config.yaml
hidden_size: 192
experts_per_token: 4
head_dim: 96
norm_place: "pre"
rope_theta: 10000.0
qk_norm: false
Below are experts of layer 5 (counted from 0) of a mixture-of-experts language model. Rows are named router (the router's row for the expert), up (a neuron's input weights, with its number) and show model dimensions 0-191. Each number is 128 + 32 x the weight over its row's rms, rounded and kept within 0 to 255.
Before each expert's rows: a language model's description of what the expert responds to. This comes from a sample of Wikipedia text that the model never trained on.

# expert 21
Description: Digits in numbers. Number digits and digit pieces in scores, years, statistics and table cells, such as 1–1 draw, 1984, 100.00, 350-5 meters.
router [119 149  78 146 160 159 140 129  84 153 157 123 116  89 148 167 122 148 117 114  98 100 162 148 188  97 160 126 132 134 111 148 110 115 132  98 126 116 158  68 100 128 117  99 171 104 144 124  46 109  99 147 157 154 159 142 195 131 183 122 150 170 115  97 121 147 141 166  73 129 142  93 149  93 159  11 137 133 203 130 105  93 161 117 156 120 106 103 157 155 172  80 159  99 145 146 126 127 140 121 152  92 133 111 125 107  86 146 141 106 152  81 150 147 175 129 153 176 161 122 132 168  90  99 150 143 133 165  93 105 161  99 167 117 139 106 172  98  98 128 104 166 154 120 133 163 105 115 125 140 168 118 149 186 120 132 153 115  70  90 132  63 120  71 193  57  79 154 161 107  84 149 113  71 147 148 179 130 108 121  82 161 166  98 174 131 167 187  79 145 125  50]
up0 [ 91  92  87  92 103 152 142 166  84  87 120 160 100  98  81 128 126 110 108 169 129 142 107 122 158 124 154  81 151 118 235 135 163  78 139  58 146 137 138 106 141  90 170 152 138 152  82 151 190 154 134 107 188 127 109 108 125 172 187 166 128 132 111 169 163 117 110 135 129 119 117 110 111 131 161 189  98 141 129  88 174 123  85 137 136 143 120 117  98 141 107 113 100 133 112  91  94 171 161 160 202 175 106 104  93 138 121  83 159 106 112 132  75 119 142 133 137 133 124 113 200 192 110 131 188 121 100 111  79 117  88 157 120 122  71 154 101 174 140 154 110 147 103 142 120 148  54 167 118 131 109 174 126 163 140 176 156 140 106  84 131 127 144 105 127 124 150 154 150 152 177 156  91  74  92 204 133 120 102 164  90 146 149 174 166  84 133 135  76 115  38 141]
up1 [125 144 173 136 109 120 122  88 191 144 105 101 124 147 181 130 119 155 158 161 197  78  65  94 100 142 107 104 121 151  65 146  68 116 128 206 145  98 110 171  94 106  98 130 133 127 135 115 163 105 129 128 105 118  80 115 146 143  87 139 117 159 118  80  83 107  73 128 120 124 117 172 130 142 152  51 147  76 121 205  74 125 166  74 141 107 132 142 153  94  90 135 120 162 154 118  38 110 157 127  80 139 168 118 155 110 163 111 109 113 193 121  83  83 156 193 122 143 176 127 164 104 144 157  98 100 187 128 156 160 141  58 110  86 160 131  88 150 120 140 158 142 164 198 117 137 136 130 110 106 140 130 114 159 145 117 140 147 113 130 176 149  69 181 114 196 149  97 106 112 113  96 114 179  99 120 114 146 151 120 155 115  83 133 102 119 123 152  78  90 162 184]

# expert 13
Description: Table cell starts. Spaces and first tokens opening table cells or list items, mostly century pieces like 193, 201 and single digits in dates and stats.
router [123 148 102 135 182 160 145 113  89 158 147 117 105  89 150 163 147 143 125 110 113 121 183 127 177 135 169 145 130 128 108 150 124 115 130  74 120 130 156  79 103 123 107  97 148 123 130 105  57 124 121 150 184 153 150 124 186 150 163 110 140 169 115  95 118 140 139 169  57 131 136  87 177  89 163  20 136 131 206 118 107  96 153  99 164 116  96  87 148 153 165  69 145 107 131 118 124 123 132 126 154  89 130 116 111 120  93 149 132 108 164  79 146 147 149 139 142 179 159 117 141 162  95 122 151 156 115 164  86 113 148 100 159 129 139 113 191  94  97 148 115 177 169 121 130 161 113 113 115 135 170 112 139 189 138 132 136 100  73  87 151  55 137  62 178  71  70 153 149 116  92 146 122  88 149 142 202 132 105 118  78 156 155 108 188 134 161 193  80 169 144  51]
up1 [108 113 134 181 112 103 195  87  89 181 148  98 156 197 168 135 193 122 107 118 150 122 134  96 132 142 137 146 103 100 156 151 112 152 146 111 149  97 126 110 162 141 152 192  96 119 163  89 137 162  84 176 164  98 138 123 122 127 126 101 106  87 139 191 148 104 116 151 111 173 106  84 129 112 119 116 134 150 157  97 125 152  79 168 118 145 101 194 117 136 139  82  91 144 162 121  98 110 122 175 113 203  93 126 117 141 147 114  70 107 166 196 112 158  81 128 112 152  65 198 174 182 110 158 148 115 115 138 118 107  94 173  86 154  99 193 174 149 136 179 105 183 203 105 144 147 151 161 121 151 123  96 124 140 156 115 172 130  68 132 127 115  91  62  66 135  98 149 136 109 114 131 179 177  74 152  73 103 129 149 106  98 100 116 101 143 106 134 183 104 159 126]
up2 [135 102 155  85 170 138 123 111 149 148  71 126 118 156 111  61 183  81 127 147 120 121 152 228 155 152 143 117  61  98 101 158  83 120 110 174 173 135 157 125 118 113 114 114 132 147 164 122 155 127 115 152  99 185 154 131 109 158 117 165 128 155 150 149 111 112  44 139 105  59 153 167 196 114 153  65 151  85 126 155  94  97 113 121 168 135 108 140 100 106  91 120 162 133 166 144 149 134 159 130  82 139 163 178 151 164 182 125 154 126  81 180 154 126  97  93 132  74 165 184 142 149 121 166 114  40 143 143 140 113 165 151 125  85 139  41 103  99 184 118 119 138 133 128 141 189 131  90 135 112 156 104 168 210 131  75 146 208 159  96 141 114 165 155 172 120 141 108 113  97 136 148 150 129 123 133  83 129 142 164 120 104 125 121 138  95 147 126 137 165 158 129]

# expert 24
Description: Suffixes before conjunctions. Derivational endings like ation, ized, ated, ified closing a word, plus commas and and linking clauses or list items.
router [ 68 119 141 151 127 119 171 182 109 142 137 122  77 114 110 108 214  88  81  81 118 162 149 148 150 126 134  98 109  89 162 161  91 137 109 175  96 155 128 137 111 106 129 156 148 147 120 130 130 167 119 148 121 198 187  82 158 161 163 104  92 158  96  97 168 109 123 146  79 105 108 158 167 180  66  83 149 182 124 176 102 169 118 107  73 119 140  94  78 144 106 152  79 100  98 138 131 167 132  96 116 107 130 115  97  98 102 157 104 120 147 154  82 142 134  97 133  96 119 194 206 139 152 141 141 151  77 148  86 102 141 140 101 139 115  75 122  92  86  97 176 174 149  98  97 165 161 102 107 106 137 160 135 125 144  93 123 140  80 113 193 146 189  94 183 135  90 109  60 129  95 141 126 159 164 130  70 147 151 162 179  85  85 146 157 142 173  71 125 128 135 110]
up0 [ 97  95  60 114 153  83 121 119  96 122 125 143 129 125 157 120 167 101 160  74  94 177 156 125 174 150 125 116 113 119 164 136 164 146 105 134 150 132 117 144 125 116 129 155 121 124  98 145 147 124 108 146 127 123 101 129 128 119 138  47 101  58 124 153 150 158 115 137 116 157 135 163 116 191  58 133 178 164  88 145  97 110 106 154  71 102 163 149  41 154 104 145  90 130 108  64 105 148 106 197 144 146 127 140 137 104 119 102 141  87 102 105  92 195 151 103 140 115  93  78 141 139  84 157  58 132 104 128  53 126 133 184 159 141 120 106 125 173  92 111 187 157 139 151 125 193 140  96 151  96 116 141  96 133 117  96 133 167 103 163 113 136 190  97 160 181 119  95 105 106  81 128 124  87 117 109 163 199 143 109 190  83 110 130 144 138 122  93 167 188 227 110]
up1 [136 175  92 101 124 157 125 169 164 116 114 155 100 113 141 112 177  60 168 130 149 145 112 131 169 156 168 154 146  77 119 192 139 120 122 120 134  46 123 171 177 171 164 141 140  98  98 148 152 136 110  99 170 154 133 149 134 162 138  91 141 120 169 111 149 100  64 104 125 125 102 106  57 139  83 103  81 189 103  96 155 140  85 147 131 139 114 183 142  85  70 126 104 137  97 147 103 108 143 148 135 158 128 117 101 121 163 134 100 129 135 157 127 153 100 137 141  53 155  86 199 162 161 191  81 148  77 105 145 127 122 131 147  87 101 142 106  90  66 112  94 167 141 157 134 154 129 126 110  78  70 124 164  73 113  86 170 115 147 114 117 112 146 117 118 159 121 160 173 130  74 121 105 153 136 141 150 113  71 136 164 139 100 201 164 153 142  90 171 174 167  31]

# expert 16
Description: Early word fragments. Short consonant-heavy pieces near the start of rare words or names, such as om in Domestic, ic in multicore, c.
router [127 106 132 162 125  96  90 148 110 137 106 149 192 125  65 153  81  87 115 123 154  65 162 137 105 107 172 157  81  93 135 146 124 139  90 136 160  93 108 142 134 201 177 144 138 138 148 156 124 138 148 143 191  88  94 106 162 136 114  88 120 109 118 116  95 130 121  86 240 159 152 178  93 128 146 169 156 167  71 154 124 119 140  79  82  85 156 169 130 114 169 124 120 123 160 157  97 111 107 141 113 165 100 130  80 110 132 103 127 113 113 151 124  78 145  94 181  76  78 121 181 118 138 119 160 113 169  94 149 149 145 102 120 126  73 179  80 116 112 181 114 110 142 123  97 145 125 124 162 130 121 179 132  84 183 151 126  58 103 149 114 153 125 137  89 147 169  92  83 122 175 136 103 181 179 102  71 151 167 133 157 129 120 158  99 148 107 141 224  96 170 166]
up0 [122 110 157 142  91 100 155 132  88  61 166  65 172 138 104 146  74  88 140 124 127 114  96  96 135 112 155 156  99 134  95  89 111 127 101 159 180  86 110 105 180  81 105 138 117 147  82 138 125 102 138 135 117 103 105 128 126 111 188 163  95 180 151 154 134 122 143 131  96 136 164  77  81 165  54 104 171  67  89  84 115 135 160 110  61 180 150 101 132 158  81 125 120 128 192 104 132 109 145 149  80 125 197 140  92 101 149  97 178 164  93 163 131  92  55 138 157 131  99 122 113 104 109 167 132 187 154 133  93  91  93 129  97 173  45 149  91 136  83 165 201 142 146 133 128 171 133 122 150 160 127 185 137 105 134 111 157  89 171 116 158 154 145 122 148 131 132  83 125 176 109 142 126 149 135 132  60 184 134 168 104 141 141 120 146 149 113 164 109  86 170 165]
up1 [148  84 145 101 177  80  90  97 146 151  66 109 147 184 150  92 130 113 178 144 105 109 117 101 112 110 122 148 147 136 109 116 174 105 153  78 149 137  52 133  97 174 129  67 158 108 153 115 135  91 122 154 138 148 117  92 184 179 138 114 170 116 103 104 129 104 152 133 158 102 163 151  54 138  81 112  36 114  29 171  99 145 142 100 146 144 192 135 128  68 122 160 209 100  95 110 136 106 143 152 131 164  85 165 130 157 126 161  98 107  91 138  96 161 144 101  92  70 165 156 143 140 141 147 144  99  85  93 111 127 104 144  94 190  95 116  75 122 125 151 123 145 115 136  83 105 127 117 105 138 127 123 140  92 120 104 104  96 127 177 125 153 157 140 132 111 160 126 101 142 217 114  95 118 143  80  63  93 176 168 123 125  99 145 142 135 123 130 172 106  91 199]

# expert 18
Description: Number words, word fragments. Counting words (two, three, other, several), percent signs and compass words like northwest, plus mid-word fragments in names and foreign titles.
router [102 151  54 160  66 131 151 146 162  37 132 118 125 173  49 100 149 147 137 133 200 168  76 158 115  71  91 118 153 154 140 101  96  64 168 143 103  95 111 127 123 140 159 115 116 151 105 170 198 168 144 174 102 175 142 166 110 109 116 137 139  84 195 122 123 153 127 151 173 148  96 128 162  93 150 149 166 135 120 154 167 130  79 122  26 110 123  59 179 122 146 115 106 147  98 109  93  62 162 106 139 149 133 112 129 148  95 158 120  95 137 109  95 101 149 142  91 134 102 131 175 123 170 137 136 133 103 171 163 102 140 127 133  76 122  50 114 116 112 163 102 104  33 155  96  98 149 146 126  92  88  96 150 105 156 113 130 175 118  77 151 125 132 116 157 128 110 113  77 104 166 135 154 163 121  94 173 140 131 116 127 103 135 146  85 126 126 153 123 117 154 159]
up0 [109 138 103 141 163 113 131 149 119  38 175  86 186 146  75 108 111 107 172 122 138 128  48 111 118  90 124 113 161 124 160 110 108 100  78  85 115 103 116 104 157 121 198 118 172 135 153 114 115 123 188 153 161 195 121  69 122 159 125 157 127  86 166 139 130 177 156  89 129 141 150  82 126 114 136  85 127 115 108 166 106 117 130 185  83  94 119  98 176 144 139 130 117 183 163 136 131  96 200 117  76 159 115 118 151 120 178 128  81 109 156  92  79 113  94 124 141 143 184 132 114 135 147 122  88 142 146  98 178 124 116 124 113 152 125 121 147 173 163 122  88 174 109  65 152  49 109 198  87 123 109 122 132 142 139 132 115 119 149  83 134 132  73 172 121 107 161 116 123 216 109 130 164 200 112 135 170 115 127  91 125 169 168 117 109 163 131 160 208 128 125 162]
up1 [130 148 107 135 115  68  78 149 141 124 108 139 133 122  99 142  78  99 103 183 130 182  92 163 152 168  98  89  86 161 161 133 121 176 120 123  54 112 118 180 150 194  95 152 128 133  99  71 222 143 104 111 157 153 166 151 166  84 139  84  81 110 137 133 111 163 144 149 145 129 131 158  75  93 140  85 173 116 114 171 178  66  90 125 110 102 126 146 137 124  73 134 123 111 117 162  94 144 160  88 141 135  94 151  91 114 185 117 151 114 143 115  96 170 111  92 160  96 128 130 121  56 163 138 127 120  99 158  93 116 129  70  53  75 123 105 147 144 157 157 100 148 132  80 171  75  81 133 188 102 107 173 126  66 106 110 104 151 169 129 144 140 158  92  79 163  91 105 101 135 182 143 125 121 126 136 154 159  98  64 132  83 122 152  60 145  94 134 141 140 122 107]

# expert 15
Description: Sentence-ending periods. Periods closing a sentence before the next one starts, plus line breaks ending list or table rows, and sentence-initial "The".
router [125 157 101 145 161 163 157 130  79 161 139 119 109  88 139 164 150 148 111 117 115 103 171 169 158 112 159 154 128 126 124 117 122 106 131  82 120 138 164  75 100 139 117  80 156 108 154 128  40 117  98 148 166 140 147 140 197 128 156 129 160 176 107 103 128 145 144 170  93 141 140  93 146  92 157  33 136 129 183 136  91  89 186 108 150 117  98 109 159 148 171  76 141 106 138 125 125 137 150 130 164  97 136  95 136 106 100 154 118  82 144  68 153 148 167 138 153 172 155 122  95 161 103  97 156 148 120 171  95  94 164 108 181 135 129  97 187  91  83 144 120 165 155 126 116 166 100 111 109 119 178 119 149 173 151 131 151 103  89  93 105  77 142  69 175  59  78 157 143 100  92 159 143  79 156 133 190 110 103 126  69 171 172  95 182 119 172 171  94 151 138  41]
up0 [ 82 134  84  86 139 112 124  86 181 124 105  96 119 122 138 173 110 120  83 127 137 119 151 183 145 119 110 152  88 130  94  64 150 133 190 139 159  62 145 136 105 123 190 180 120 164  88 135 170 188  88  67 132 155 139  72 154  95  86 132 130 154 135 128 117 108 150 146 171 123  70 134  52 142  77 119 129 126 162 154 139 132 133 138 117 143  86 174 148 112 160 158 149 125 108  77 142 100 111 103 149 131  83 117 128 121 164 122 107  92 138  85 102 189 101 147 137 136 130  63 113  91 142 155 105 148 146 152 151 143 123 107  72 143 195 114 168 106 158 132 177 122 170  99 135 169 157 100 139 124 130 130  99 153 167 104 151 117 151  74 171 175 125 155  92  95 134  59 187 143  94 206 126 129 167 112 152  92  41 188  54 128 142 135 154 122  96  85 119 108 103 141]
up1 [131 124 105 103 105  63 194 148 136 132 171 167 174 126 144  93 142 118 126 117 145 184 109 127 191 102 143 122 102  80 157 103 142 138 102 147  67 143 133 120 177 166  87 105 128 187 161 133  83 118 130 114 147  92 150 141 181  89  99 143 178 169 117 137 137 137 129 164 136 149 173 130 114 146 172 160 111 116 106 124  46 106 156 159 198 141 185 102  72 121 143 128 109 152 169 180 107 120  99 137 133 174 151 172 154 121  97  92 146 115  52  78 155 110  70 125 183 132 131 110 123 146 125  69 145 153 117  93 125 165 105 162 133  96 116 186 154 120 129  93 119  90 100  58  97 166  98 148 142 115 169 186  76 163  93 117  93 115  93 154 203 132 150 111  90 131  82 144  60  92 117 113 115  98 122 121 119 135 121 115 166  88 112 169 165 149 167  94 159 131 159 193]

# expert 8
Description: Space before numbers. Bare space tokens before numbers in dates, scores and tables, plus year pieces 201, 200 and symbols £, +, $.
router [114 133 130 110 147 121 118 126 127 174 172 120  84  91 131 143 105 147 117 101 127 152 198 169 141 141 187 165 134 102 160 142  95 114 114  76 113 145 155  75  86 170 112  82 114 122 187  98 104 121 111 201 133  86 153 143 158 169 116 131 153 192 147 114 131 119 166 149  80 119  98 133 171 125 180  80 162 132 165 148  80 120 150  83 111 120 132 140 147 157 161 131 146  96  91 135 128 132 162 146 156  88 111 122 134 136  81 170 140  98 152  74 127  88 120 146 127 165 135 115 153 141  87 136 138 125 125 152  97 145 148  98 161 109 115 118 194  96  84 160 161 147 139  89 124 107 130 100 134 164 166 126 130 126 149 131 111 132  89  67 134 100 154 100 157  85  36 163 138 115 138 128  87 133 128 143 195 184  96 168  23 191 170 123 237 136 150 157  92 159 161  60]
up0 [125 116 169 115 120 159 136  85 151  91  99 151 150 114 115 141 108 114 123 107 110 194 129 134 152 100  73 171  98 127 132 116 108 149 163 179 123 109 165  77  95 206 167  97 122 178 155 182  94 110 109 140 176 124 138 149 104  78 158 112 105  79 126 174  95 132 151 135 108 108 139 105 170  83 121  66 113  99 106 135  92  68 115 101 165 136 137 146  41 157 140 127 162 159  68  95  85 104 153 140 130 156  97 110 126 198 109 141 139 208 104 137 133  93 121 122 142 174  94 100 166 111 151 157 159  83 100  99 127 132 124 107 161 110 125 128 174 107 194 146 143 112 143 116 153 156 105 124 135 178 128 119 152 159 211 154 107  95  68 107 142 122 150 149 155 153  96 160 164 170 182 115 143 124 138 117 138 164  90 123  68  75 115  43 109 134 206 128 137 145 198 136]
up1 [108 127 177  71 126 186 138  99 130 209  74 142 149 162  91 118 105 132 144 132 133 135 156  79 110 118 138 192 125 108 182 123 105 107 130 124  76  95 157 123 122  91 121 111 115 129 136  93 133  89  90 126 197 157 101  74 129 151 102 108 123 116 155 127 120 177 176 143 143 147 159 138 129 197 189  90 119 140 100 173 131 156 120 102 138 171 165 153 139 151 149 168 171 153 128  91  60 173 101 174 104 150 182 170  95 167 131  52 127  79  76 174 174 125 190 109 108 108  96 137 104 109 100 145 149  95  75 176 139 200 121 152 109 175 113 107 117 148  94 156 171 153 169 164 160 154  92 119  90 198 114 150 125 113  83 111 149 103 112 163 149  87  99 110 127  79 114 125 122 104 165 132 123  69 152 135 123 131 157  74 138 150 131 159  98 136 181 170 186 137 123 131]

# expert 46
Description: Buildings and locations. Words in descriptions of places and buildings, such as station, building, School, Street, village, with nearby the, a, is, commas.
router [ 97 152  93 180 107 207 138 176 115 133 129  42 108 128 109 117 149 167  90 100 126  87 176 132 142  75 164 151 130 128 116 127 115 139 128  89 106 139  60 108  76  92 107  63 155 109 126 127 189 138 114 109  93  94 109 164 110 169  91 143 148 127 137 125 126 162 112 210 124 107 117 154 122  77 173 152 112 135 133  97  91 169 154 119 184 103 142 128 140 142 163 146 117 129 126 149 133 159 168 125 159  81 135  86 153  80 158 158 135 115 148 104 105 108 163  88 149 111 121 149 125 153 143 105 141 108 104 136 127 111 170 136 170 118 139 113 112 110 116 129  81 196 104 151 140 131 122 123 139 212 192 111  90 129 151 161 186 105  71 113 111 104 149  89 111  66  74 132  93 142 156 112 143  89 112 107 120 123 221 152  54 176 184 141 227 148 149 172 112 124 114 112]
up1 [107 158 111 197 138 174 144 132 139 102 155  94 134 165 123  80 156  79 111 119 164  91 172 119 108 149 118 165 167 118 140  95 160 181  98  76 110 142 114  71 108 168 137 134 125 113 134  98 189  98 127 170 107 105 145 123 139 154  76 105 145  99 107 156 139 159 116 198 219 177 152 136 117  75  90 150  87 126 114 106 235 115  74 155 169 112 103 136  83 119 108 113 139 146 111 123 147  98 147 150 168 181 110 136  73 145  85  83 115 138 155 100 130 173 146 125 132 110 165  87 105 151 105 163 137 121 124 130 132 125 153 161 126 155 115 137 109 157 141 110 134 189 103 125 100 116 156  98 113 151 188 158 139 157 116  98 196 137  81  87  94  86 143 173  71  96 138  51 154 117  85  64 196 114 109 113  73  68 129 108 176 153  78 142 133 117 151 146 119 121 136 121]
up2 [144 102 144 175 156 148 116  95 140  69 128 166 141 198 155 189  96 121 155  93 114 129 146 132 172 132 133 187 122  84 138 146 144 125 184  88 100 132 124  62 104 127 112 113  96 167 122 120 164 122 159  82 124 158 172 110 108 180 155 186 127 131 105 135 112 110 114 146 129 169 104 131 124 120 109 131 125 114 172  78 157 134 122 156 146 115 129 114 122  87 168 187 226 151 160 120 110 152 147 153  79  12 187 130  91  95 190 103 111 146 134 172 165 146 151 112 125 141  84 129 138 103 107 126  86 131  65 118 117 119 198 133 113 128 182 149 165  96 114 137 113 146  95 120 176 189 116  66  91 139 126 124 148 108 119 139 196 150  61 126 178 145  98 144 101 129  88  93  83 117 120  88 100 129 114  81 150 106 186 151 144 136 185 121 139 185 137 171 102 114 140 127]

# expert 36
Description: Name-initial pieces. First pieces of personal names, initials and particles, such as John, de, Al, J, É, En in Enrique.
router [ 92 199 153 118 126 166 124 118  75 142 160 132  70  80 165 109 144 150 123 160 141  52 124 167 137  94 141 163 199 141 128  97 135 127 143 160 124 129 110 153 123 162 177  83  93 132 197 172 109 130  66 151  50 172 140 150 127  96  90 102 162 140 175 192 151  91 143 122 102  58 100 112 148 142 164 131 112 201 128 173  71 111 125 113 157 122 115  81 142  99 163  90 158  82 137 136  97 160 143  85 155  77 108 143 155  98 144 128 113 119 154 158 158 149 148  72  63 122 156 120  84 122 101  90 154 115 118  96 135  80 103 111 151  97 125  83 141 109 146 118 191 121 137  86 123 142 108 104 135 120 163 136 136  99 125 169 160 117 149 113 114 123  97  90 181 130 150 175 184 188 142  83 155 153 131 139 154 155 153 132 162 179 114 100 180 103 176 162 105 173 175  99]
up0 [127  91  70 103 175 138 156 151  97 123 160 132 133  70 101 175 207 146 123  77  93  65 156 104 131 124 122 124 181 157 148 178  80 102 150 116 121 137 168 155 101 116 111 178 128 125 182 146 132 119 125 119 171 135 133 147 115 115  75 124 155 106 184 113  87 145 116 104 178 147 173  98 152  74 136 123 118 195  88 181  99  88 119 119 134 128 104 124 123 124 138  78 182 138  82 100 149 108  81 147 130 134 148 139 125 185 117 109 145 113 150 130  62 146 145 103 133  98 191 120 165 169  73 118 164 121 130 105 112 127 119 173 144 130  86 154  95 151 169 127 175 138 123 154 210 125  80 120  46 136 125  45 121 124 125 111 150  91 103 117  99  91 122 160 207 161 132 110 138  94 185 111 112 170 168 123  39 138 104  90 133 134 119 119  91 147 115 165 102 157 172 133]
up1 [128  80  82 113 101 136 120 168 116 119 134 102 141 100 143 107 197 155 143 118  99 145 119 137 117 171 111 101 102 123 141 159 132  92 193 145 139  96  92 112 126 152 100 115 190 170 154 108 129 119 105  92 124 106 106 139 117  93 122 106 150  91 105 228  98 124 162 109 118 120 141 104 148 160 162 104 139  55 120 211 136 116 135 130 134 123 164  87 131  99 129 148 112 168 157 151 114  96 110 122 125 103 105 215  80 113 110 129  62 134 177 128 148  91  80 116 126  96 148 102  90 111 126 157 141 169 100 117  61  95 124  92 158  62 162 123  89 132  40 139 115 104 106 146 111 179 171 140  96  87 116 101 216 154 207 151 142 126 134 104 108 133 143  97 139 168 133 104  85 136 178 126 101 150 169  81 128  57 142 103 176 137  98 193  98 173 172 134 143  83 118 130]

# expert 17
Description: Mid-table pipes, group nouns. Pipes between table cells in score or number rows, organisation nouns like Party, League, Army, Division, and word-final suffixes like -ot, -eration.
router [123 138 143 103 116 144 102 119 108 188 146 106  79 136 127  95 153 158 131 183 128 149 100 171 119  90  77 122 171 122  89 152 107 128 118 145  97 130 136 108 102 132 178 118 166  95 145 171 140  98 138 160  93 120 151 168 134 119 105 130 108 107 172  89 175  63 168 148 187 165 156 129 154 172  40 156 136 107 150 115 119 165 174 100 115 131 134 119 113 104 127 104 148 134 103 101  97 211 146 150 157 119 145 118 177 209 161 152 100  98 103 112 129  71  77 119 178  75  69 126 143  97 104 147 157 183 157 131  59  62 169 167 164 125 121  63  96  86 124 131 135 144 154 122 141 124 122 133 160  76 130 164  69  74 131 142 151 178 161 160 193 112 123 112  83 144  71 127 156 149 139  88 201  88 166 124  98 110 162  77 141 109 139 120 160 110 160 116 154 136 100 153]
up0 [ 96 100 155 107 125 117 103  94 133 155 161 107 199 103 129 105 136 105 142 126  95 155 110 102 105 147 145 154  94 107 144  98 102  91 141 166 155 140  77 154 108 176 119 199 134 133  88 155 129 153 133 165  51 123 213 158 137 141 145 156 112 128 115 102 148 149 139  86 125 166 147 156 127 117  91 156 139 115 179  97 110 112 133  58 103 133 126 147  74 150 139  82 148 177 244 126 102 111 101 154 160 124 114 119  95 121 132 100 134  92  90 184 145 125  75 115 147  88 119  76 138  88 105 157  96 120 111 138 118 101 112 172  96  91 123  73  82  93 183 172 151 118 197 160 134  65 104 128 145  98 110 119  92 103  69  92 154 156 153 187 146 123 156  79 159 198 103 135 158 180 103  92 169 164  96 107 107 117 199 129 137 143 180 122 131 112 106 142 118 186 131 125]
up1 [157 133 140 104 129 178 136 153 116 154 169  48 156 149 120 157  87 169 138 133 171 142 116  81 106 132  95  98  92 172  93 112  99 131 168 131 137 117 117  24 141 151 160 102 100 110 105 129 121 210  94  85 154 128 142 185 152 125 100 159 124  92  82 189 137 142 178 159 103 166 143 106 177  79 130 124 154  83 107 126 102 125 128 124 175 124 129 166 171  79 163 126 110 109 124  93 117 112 124  93 101 100 121 103  98 178 167  78 160 214 146 162 127  89 133 105 152  86 100  32 126  88 200  94 145 132 127 111 142 147 190 155 169 172 121 115 135 100  86 110 143 121 115 123 114 155  99 191 114 129  93  83 106 132 148 144 140 104 106  78 100  67 163 124  92 103 133 155 116 178 138  61 154 134 143 114 107 134 169  85 163 152 137 110  93 117 111 137 154 154  89 152]

# expert 30
Description: Sentence-ending punctuation. Periods closing sentences or paragraphs, including ")." and ".", abbreviation dots and decimal points, plus heading ends and However.
router [141 118 117  97 132 129 136  55 123 212 140 101  59  83 147 109 155 107 150 153 224  87  81  64 100 155  76 139  85  98 203  52 134 107 125  98 132 151 122 126 138 177 166 120 144  90 150 113 147 127 115 123  85  62 128 124 145 153 137 177 157  72  47 187 144 113 141 134 201 212 127 122  93 189 120 138 146 124  97 152 147 156  64 181  84 123 103 147 123 128 124 115  90 142 110  75 164 108 137 126 150 161 180 122 105  77 111 125  98 107 146 137 128 140 153 128  82 114 162 143 117  98 119 131 121 133 121 151 146 126 177 141 120 142 110 141 151 102 123  99 113 130 147 187 100 159 164 133  83 160 116 146 163 109 145 110  74 124 114 103  95 166 137 162 136 152 180  95  54 108 128 130 147 108 156 111 147 123 153 139 168 172 104 122 102  90 177  84 108 110 135 138]
up1 [159  99 151 118 128 116  87 102 120 189 157 136 103 144 157 105  83 145  96 152 132 193  88 138 114 199 133 125 114 111  52 105 139 174 108 106 106 138  86 120 158 144 144 113 134 122 143 170 205  87 137 146 132  56 133 128 135 186 134 120 121 161 128 130 161 140 160 112 157 120 136 121 109 142 129 117 166 125 157 117 156 103  67 187 112 161 115 125  94 142 163 111 122 148 121 111  78 155 165 133 135 110 143 140  94  72 116 101 160 153 163 146 145 199 125 182 170 107 231 114 149 121 107 191 113  81 128 155 171 161 143 132 111 161  82 129 191 104  89 133 144 150 144 146 123  98 172 192 168  97  89 108 109  74 115 171 128 172 106 124 126 119 116 132 110 149 143 127  63 192 100  72 126 162 122  91 172 168 104  91 132 153 182 131  94  63 162 194 142  79 118 145]
up2 [167  89 158 151 178  88 132 153 168 164 161 177 125 170 132  75 109 129 126 138 178 105 111 121 106 116 130 154 144 160 115 136 192 123 142 102 144 115 160 109 170  81 188  67 183 146 117 100 104  97 191  97 106 104 125 128 127 127 105 114 119 202 115 117 150 149 163  76 131 139 102 120 115 151 129 161 201 156 125 159 142 119 124 140 133 167 113 215 163 146 130 110 138 136 144 124  94 105 109 183 164  65 124 127 156 109 113 128 133 103 166 135  47 178 134 114  87 215 119 125  83 115 164 113  96 190 143 129 141  98  76 154 126 143  81  99 167 139 113 106  82  87 110  94 126 102 162 192  92 150  97 122 136  95 106 126 130  86  97 128 170 113 111 108 167 149 122 101  45 133 116 134  91 142  94 174 141 107 152 200 115 145 160 157 167  74 100 156  80 147 147 171]

# expert 11
Description: Proper-name beginnings. Opening pieces of place and institution names such as St., San, New, County, Church, High School, often after "the" or "of".
router [100 154 133  94 149 125 108 178 133  90 122 120  83 139 167  84 228 156 115  84 178 145 136 180 149 107 150 149 145 135  74 105  92 108 107 131 135 147 108  69 117 125  93  69 161 110 197 129 196 156 129 124  59 126 172 126 148 159  93 102  95 185 180 139 143 128 157 187 101 159 146 146 144  42  81 135 127 202  86 146  71 158 130 127 147  84 129  92 125 140 162 101 130 113 141 147 134 156 138 142 177  92 129 133 133  83 120 169 121  91 133  90 123 116 160  97 193  91 166 183 107 144  68 109 153  97 132 112 102  92  87 144 168 119 132 133  95 112 106 127 112 138  52 126 117 155 110 115 160 128 146 155 116 155 145 136 136 137 148  96 128 106 158 109 122  93 106 154 160 117 177 120 204  90  96 132  70 105 154 152 153 146 158 117 200 110 114 133 104  94 130  64]
up0 [130 130 101 121 149 169 131 138 164 149 138  90 108 183 192 113 175  91 114  91 174 155 156  91  83 141 168  76 118 161 192 118 118 165 110 147 170 118  52 135 123 143 108  68 111 130 156 154 194  52 179 121  86 115 117 114 133 152 111 116  82 133 163 141 235 141  98  77 163 110 106 167  89 125 181 149  73 111 102 132 154 162  98 145 151  98 104  93 156 100  95 155 156 121 173 135  79 103  76 100 107 135 129  89 121 154  86 122 104 116 152 148 106 106 120 106 167  79 110 156 138  87 158 174 103  96 104 163 162 136 139 125 119 112 182 114 166 130  96 126 122 152 100 169 180 141  98 158 140 133 162 190  80 131 146 169 124 151 154 122  85 140 118  71 116 135 131 109 173 150 147 142 128 104 137  96  96  28 195  94 120 124 141 121 103  81 105 153 130 112 114 132]
up1 [104 132 136  78 141 148 103 175 143  90 112 133 169 104 154 133 151 142 118 116 143 148  85  97 108 126 133 157 119  80  81 182  77 123 114 122 148 145 110 104 143 117  84 154 107 131 136 137 132  81 135 123 150 137 125 161 177  61 129 171 142 105 151 170 189 107 142 168 150 201 158 127 129 115  33 119  86 124 134 105 166 160 105 138 152 150 133 153 101 125 146 149 132 114 106 130 106  72 110 119 133 124 159 112 145 137 152 175 142  56 124 102 131 151 104  93 118 116 143 146 130 107 144 144 163  67 127 119  25 115  45 100 118 115 123  84 111 136 143 167 143  96  76 127 114 117  91 164  44 187 162 133 126 177 200 131 170 158 109 197 179 149 128 156 155 136 145 146 131  84 121 200 195  55 159 107 152 138 202  92 124 147 124  92 120 121 150 148 125 118 108 174]